{
  "hidden_size": 512,
  "experts_per_token": 2,
  "hidden_act": "geglu",
  "router_score": "softmax",
  "normalize_top_k": false,
  "balance_loss": 0.00443,
  "balance_bias": false,
  "init_std_router": 0.0251,
  "dataset": "wikipedia_en"
}
Below are experts of layer 2 (counted from 0) of a mixture-of-experts language model. Rows are named router (the router's row for the expert), gate (a neuron's input weights, with its number), up (a neuron's input weights, with its number) and show model dimensions 128-255. Each number is 500 + 25 x the weight over its row's rms, rounded and kept within 0 to 999. Numbers have three digits each.
After each expert's rows: "mostly gets" lists some tokens that are sent to it at least half of the time. This comes from a sample of Wikipedia text that the model never trained on.

# expert 11
router:508508491509551497540476511487493464523494504549517529480480477445490512477516469559493503485533514562493477520527492522474500511527478507496458503499501507504480482480494475496494528474519484522513506534530491518495505522479505529491520537538560511463483495470449468502499493471473506505523507517507494536523482492436471469466470487511486495523549504483512480466493523508549529486447
gate0:486506528473501455476503499484540488462462554494505463481497498522455497437507493460473484497479532528453517478456482486492524518535472518484481526490491472512507470510515461506488480518499474499470489506499530533478523500493480501527497453473477527536510493514515469482493513485519500549554494510514482477489496472483516494523528512525463501509534498527470464490486503480446474508488
up0:496486503507503525461496457493486480494470514500521543474449495551535515504495467419525548500477552483502513487482499490512534512543478527503528517500490476491498460500519471498483487515545519503526489505490483508461493548493490524499512452476479507525518530477486460514494523530526503520493487474520509511474483499518522503488561552495497514538462496512488490453478489460482492505482
gate1:488482453471523530465489559496504479511473463506522496467529524502505472478540498502512486529504497522463504513494504487485470487449493548497485507491507522468529450523491504550500462512495499524464492497501491491462496485490519481480467498495481544545506537532516513499443518462513508481478549521486531507514487487478510477503522529514506522507472484520462517507483535502491478504480
up1:519537516535515512509489489508514524502479542529484523518470549483513473487487573481483454499477486492504520527517485561484504464549512503461491478495499535475478515529534489492503518496506491530538507512501490504542489503515512530515567501567517500501544517489479461499501532539499487476521509461528504533535500568483483520524530509471499471467485537483491532534545479455485503507452
gate2:476539471498482507509507524519529514457439495517493552525457512494479496465501491492483470538524536545538517545505490520498486510509552416512498502512505489475514489512472473522458477518477510497438435487489471485480544498503521476528480502538490449488490527507457512519513460536500518489497546508486481534494508519489481509470493499487496454501512469555535528475520499476547501536498
up2:467469517511492514427483473500541498501555501490487454505532516468465524490505553539522489506520480527447514500463475514493536517476533457455515459510490488518493494510483505525477529501516522539520522508484549513503484453459506528490470501492504546518507520529529469501485479493486504472509472487496507471480532545467460505520511508504468539545494512554490488511455493471483474444526
mostly gets: "o", "ka", "i", "er", "on", " Angeles"

# expert 4
router:521524519498488475475486484467469490454523515464503506517524520498506461495477503510514481545519476487520478478482499495513531530472479481532497484485529446517506474510497524481543523482490462509516511518512533528486509463475542530511447499486527535513547499509559526563487491469466503488442544478481473524491528564516521457487493496484505505535494530541492487521500487510548474484475
gate0:483498479464512518512504518537472510481454466516515502482465496492490520455488500497492548498508477488501511487488508529492523484484480470511474511506502512475535486504530470489529498491477454514470494463490486479507555468500510489518504548484522519514450470490478488504532501514525483538526489497506480505509478491491519515476493498469493501538521520523513501512469506482531503490525
up0:480486538498526485499493510504482488477478467539497517497454527491493511505496498502460498503492486510488555541564509481524507514492501451496492511458494506477469465486503474503529515524504519511460529491450488467539495538511481550520498466505517501543537487503510513519491528477499502477515469479519523523481523515492508533484460473533496507540508499464471491494495502484472483514534
gate1:525497474500505446475531498504489553528536565571549477511524545530498498546501495531507481459497495482540489496525500506472453479475514482540509496475476486505530503516519533513492434514485518511508524484471521493477501493484487499482435474474500527502495542457446527504485494530481485510473530496529493463488516474503511483520542480491479494481528517455511469468498457505503492508469
up1:478487490514447534516510448464512464493542508531460462552500505547511513500464524519510460467481485499537503479521507514507506508490509495518484476527494498517517516498486499462558520520552498543463489512536464456499504486499494512531494514504583506482499505486507513485461493530475493471518538476483480499499504510507517507507503458535510539503509509519536507498503540546504496548485
gate2:502450491508467522466494523491517499481497504490474480471549478511497482510490440484485505455513492503501504470522508485521507487509504490490485516507520517478477476505501480479471497534511501535426512505501520467483488513538524528503491524531509476509499482516467505493507508522541468489443512514501489530486523502509515500509493515521473518469504503559464484493505536495494513487444
up2:540514503541476488496478491505470529473472478525509477500508522503484456505560487490483473455486528498498495493523537467548499535483540456510489488465465520485459511481530531494499499484540460505495493529504504507473460470489488530487475492508504541500482502526496493484474551449487512508490494465505487522506492495475506480490463496469514450487501489484546508500486561497504457510526
mostly gets: " and", "'s", " that", " of", " on", " who"

# expert 15
router:484516497534531498500557490532521485494477507482470482501493493517493507489482485481510545453451503469495452497507474510457540478489499485491533508494469490527486530519522505502492467482457495496509495497487505499462488482555523505448461469456460508520532535494484513494469511500485525530499538502480470510452553470490525544499502501495461456480496491514537519499558472483431473502544
gate0:438490512469518481511487498507497483474494456526510450507448521507521500494496506476506508485479492536479486456463506482459523505539473487523483483469472520487471476464513525487432555509480502486500458482493498476449460499473528480528488484499471515512504527511520511570457495523467530524539543501517491514509486474524461498504493508473495512482486470514490497505487508487487506531492
up0:502473496486521535486532498510537553529489484438497459506513463535513528480503470491488511492473533528478468502490481530554484514500526466586465510500534500531466484479536510508479488516507482529461501515523533502479494530507486478511514472493481509512489529504473502517505516488513562494497528443495471466468509462502481479499516449468526506484516544527513512540541470533450473467517
gate1:520461471506550473481487511557514486509496531519467502502461529507513498477481491473496521501468476485494490477566489504532456474468471496491478540528456498521517504484528469531519514481480500460509458492495481469503510486499481494457544481494489512477483480449491483520504516485535523533505473480479515479508500523539468499520491483515513544459490512477495492479479485469479508520457
up1:463487513464469513528484488491494452469497491472481502490480471490502527500523513536473514488510519499519455492504509480518535498504484482508466498513507526510542465503515475501501484515463487483461503473517494492517497517490493498530471528455496499477448494479463525500512503516503478531514494513522513494483457479484535526532473472464494478505460548482449461481497477491503533543465
gate2:504492536511494535479492445536484536538487532488491464552471466525503498496460498506518472497479529486504521516503500514490541548480445491503455506502479510480512474524473480506470502531474499487553536494493531514531521507530475506494520503539472504494499523471513477506503526545456500582470471492528498497476484494578560507520477459503500497482534507466536524466471511453483519521524
up2:472527508540486463484511516508532523462501473499510530496494467500510476510528492488469471468430489503531547470496491422475500490528494487490533485496476496484501538492512498513520503465475487460519531524517499522476519507496549489504500495522490481454471490536508492472469460496538490505477520487502510526458559495502474487521509473510465479505511525519518553518483479541519512523514
mostly gets: ".", " at", " it", "it", " It", "l"

# expert 5
router:515493474490513518488529520461482492473527465454517517524504525464493551490481496549526554560504493472494525463431499495460520466489515476488512505484509511507497515470519476465497489488457487486481478529512502503530510491497498474511506544520508518538540484533520527512535481497489463527485513498452482496505508538531556524496489450512505520539464490518488490488518497559519527497554
gate0:511511557492533472512461514495460522522470507460500514507497499533529506520495525540536493485539494483513529486476543533478516539486496498512512530454486484503476477513491506517516520501520500491530491522508542481514485508488492527468502471515540497495547496441542561473470474476455491486529481538488550496472466458495482485488476497520478469508494479444517521538508479503474487498467
up0:530502473464488470551527511488509547511492496521502465493500515474495484476496529519513507535510526493500504481461512535516519530481459487504521531513486486488464463512501422462482515474494521525506497501485501551540516525492501479507503480474528486498460547483537482541485488550494490485472497462517486505536495483508500472524529504498490506458445507537507517533549514505538525515527
gate1:453483518554489505468512494459535507473491520498524461461470465484512518524471527496503481515508473497509464505513465471510449476497489468500481546517545545547528465477474454470503488470487523548465485506498511470522485491465491529502492555527496510521500487522491498520490488519500487464491501512495524507494488482457491477531524536493529516571481464498522470489482505501487480541525
up1:484542523518522554511491486503534536542527464525471467432483484523541472480467531487537458487499474508495480505510447469543497525483490486514486537520482484528499495484484481505550506499520473502486482498518490520490467479469496515503504535484493485485541495532501487516470490510463506515471511515477538550476473506516518508486490514498496459546503502513458519480495510547496523540489
gate2:507524473531493501499472499502505496490524508511509515469511530496508466514504501517474550499498539517500514467489492567487545525486504496494529522481508487469471511471480488498496497481527451503516513493492482498477497486456545484484510491535549529518489541499490523494503522521513495526459480524516530500457472464493519491493506513470482500546479456489506530529554501520532470514506
up2:551525454513486524455555524477519496502523485503502499513516500491470461521486495536485508527480492485523530493507537521454504525483484493534483560459513502493463517519506522484495503533508479483530453494481474533520464524512512497510502520533519504482495504510449512500543499474513466483515468531492484458504510479494461506508476494534497499550556535501482510495479490491516489502546
mostly gets: " of", "ent", "al", " more", "or", "ant"

# expert 6
router:494481511519482510492506460472443516597522515552521530510537524557515525472489469477489478475491507507505530518499522531508492516510507454461484503464504487498494517505477507540513490501505475462480498481473512427499482460514489498517532532526481481478485493470486508497468493518492509486477502502509533542518493516525467487520558491517534471432509483506520493473467539450427505457484
gate0:474478481524490517520505528496497484498504480485505516484478499464476518451505472492505549498503518486502479498513499516524494480489483491467497513527566479504505511485507517449489469487480492507455454527482461486509512529483539483490530525492482472467528484517487500498518502471512508455483515481489527500461486487469488494503537535542556532501462524494475519521486488470522445491513
up0:495479514488457516535505475468506483459469451460487468498471479548478479475487531507502490531524502500499494473511521496466456499486508557509520483459497489479483515466545523487473517518462493525515477463506466503502505509494507483517508467517535506567483505494504509505450500469462487452510532518529543490518515519497525535449510509512499473516469490507548521502520484518509497513521
gate1:535544491529472538526502492505502471561540563510526484474507515495508492505489439530475501491495481493506509496480482499507519511531482492480544457491524463494484512509500499507503517451479457513483494472489513535524475452536480466476531528478515477462503435526471544500511529525496478499469507491493491497518491491469512474493468505519490492536541561497485519528522502476513548505531
up1:491492491510419512491505479496460535521551508516528484529466524475491458508462431495512471488499489489496500536549472515537519514540459489493469482531511503510516487548486498508537477480484468532487472501488507529477503488513413518502519514462536499499486474473476501491490529524532526489487539501546545452515519529492488450471511489506517475474513508500512505483528485498511510491470
gate2:488492485547481476471516477487441516466529490508534511511482508496491518511483457497527495477490447499506508451526547490527519458572461495515489500494513504526495547539473520537471488477494500511510555480477509510470502494548472516458564509537500488513485470500492526532506489482520510508501545504531487500503468490518470454490495511531485516488512521510484528457476513485502526490534
up2:465533504510494493461481503502518488495465534515551504483531502524505466495504567494500514487496485476528480470508475486517482476515505491455543492487478488493488466518477471487488494494508514529518528511493467455468547512470485516466484502495532500566517442487519488433532517534510514476448527468496488461519461493512541520488472505483449492509514482487459504531475488493508502534547
mostly gets: "b", "c", "y", " ft", "est", "g"

# expert 2
router:501500507511511515517477483517522507455478506482466475475455454510501448547499510461490504510478500468525512507442515481535469480509532545521538559502489521457494477482500495464477525483507543460525516487492476530461521543503502513503508454518495522491481510504497528510507483518532516478523493500515489504458477437454496482539521533504537517473440447473507498535510494516537440510533
gate0:514513492470464507535503524534447531505539509490453504492539489543494498503534549520477534505528506474523466555508496508484510527534480515492568505489510435482482481530486505504488490486473501511528474470564500513516490466472485537497478527520478503484472455497490459508480501501550502487491483458482453518527448498469479471510480519501488506529509481519495505478496484464519464482483
up0:510488477463463504507541499505479517439509543538494482494529518524450495534476478511480570505526501506553487476498469513496521524499499523503571479557515531512478506504553478474487476479508508522505488488518483449476481519524522509459491497533485541505503505486486513502505500527500487472495514521503503500482500486537499464497572528523451475498516488468494523495483483515515507482504
gate1:473481526469521529511557465505522489518490498506505498498536521535491531485485462537491487508503521504476440491510496484505514456474489491503507489517491491510485513489493496528449534475483490526493497495512533506497468478475496503525477535478518462525475446524475513475462488515473454464496498534492498530497531515479516495524498496503487477536540491496485497514511488539502550493483
up1:524508525488487491521523492480502473513501522477488479479526523529520453489488525528516541496507488478499557499469530496503499518515536495492493494441477499520514443555526483508508483506460484468522517496532447520469489553524513495481508463507502521479502537452483512503506499517534502517496515546502531562473517508480541514477491513504479509478520514494527468502516507485487469488541
gate2:521518506492497447512526478500493522484506542523488485535542494542515498505545500479501444474507489502502480505475474494493536491498528478500468566535515505494451517533531486481532452483522497504442487497497480492544479559485479477466525443474505518446512505516503477503466493477529494505493550485485486468480504484513469512484538536520470538509492496540439484536485524486517496494481
up2:507454510471459480523517538474504554514497519498517541506512524493454483468486415512567512518492484470472488512503504518505504509518486467496493504501507534530499508491486518527512499460535519487543517507453500511451458503502524479493505516471520521490521484493477490466496481527499472474473540556505456546489487518515565519489475473535494495523519538518490506478482476474481500528540
mostly gets: " the", " The", " his", " a", "The", " her"

# expert 7
router:497489480538502513512508516451490497469456467501515493492493532488496532547552505495518505505480472521507509509502492518534455477461468513531539492528512536488498499485520502493478491515492525493521509479438463519462534549507488486467511427505537494493468527525493461477497506488495484506493494542484514480500489509516518503543496506521477474514494552476464511520464473494506471487487
gate0:530496481466512484491462477475499478536440528535509439527461510487511479493526462540526530553542543493521522514466516519533453506498506475507430520488482526534492493479500508509490508455521451451485500497509481501466519502452522474514487487487545487487480511551466505504448501474448492501503509493464503518499499487499485497492496472490472506520503497558482509531530509495454465524476
up0:510484530536529505510509521488538540515484479492528511510460487484484488502502542463490480481504496466466510472497495465485513443508538494480518485495520527518506506503502481483507490503518494523532492507480480499464500495519501531485488536535461492534505496500534565510485504488472428452460509513447492494502499492498540458460466490539514498504476498476510454478519507502493510473538
gate1:504521494525544507526454533461469488504557538495482492505485500542449500530485538521489495530474509456495492530503521506530490462473534478497484481532472479501462471536507489495459515468492525512494501508514476449553506490507509497439529472556494535543490526515540519503486495506528538536495532531483537509547493436522528506505537501543518508474522486471494496537496537492502487502508
up1:507493511511541533532510443488505488513483508471508467497503542488542527492520547485502525503487497479459513526487467476493497476519490487533449491519535498472492517462518508474519490466526474488498484504510462521498527510495476512495479489490514508509480530497448484485480497510495508485481531470499502481533537528511456498519482493508474483512505485487527513542477507530521515508500
gate2:472500510478481452493543538517490525481509473476493534486490510517510473492510519504477578544473513532516469431504538488495516480483527476517521499513436520457490481509459508572508459457477520481504489517529543478513504483551491531495485494507497490557517489496475517559483541490466512513459458474492502543502517500497432478500518495520445542503525516501504498487512485516457461496536
up2:488481463468499496562502488479528498481495516511538467495457521525506534548534492475493515466496513481465532520522482478518479521480526523499488493493504542531484482503513512486507524479512523494497514548513492484467490569435500488521504478500542513473479515494506504504505529458511488517499503525517519489502483446537538506529565544457548525517499514535471486549476514508497493489459
mostly gets: " a", " as", " by", " an", "ic", " another"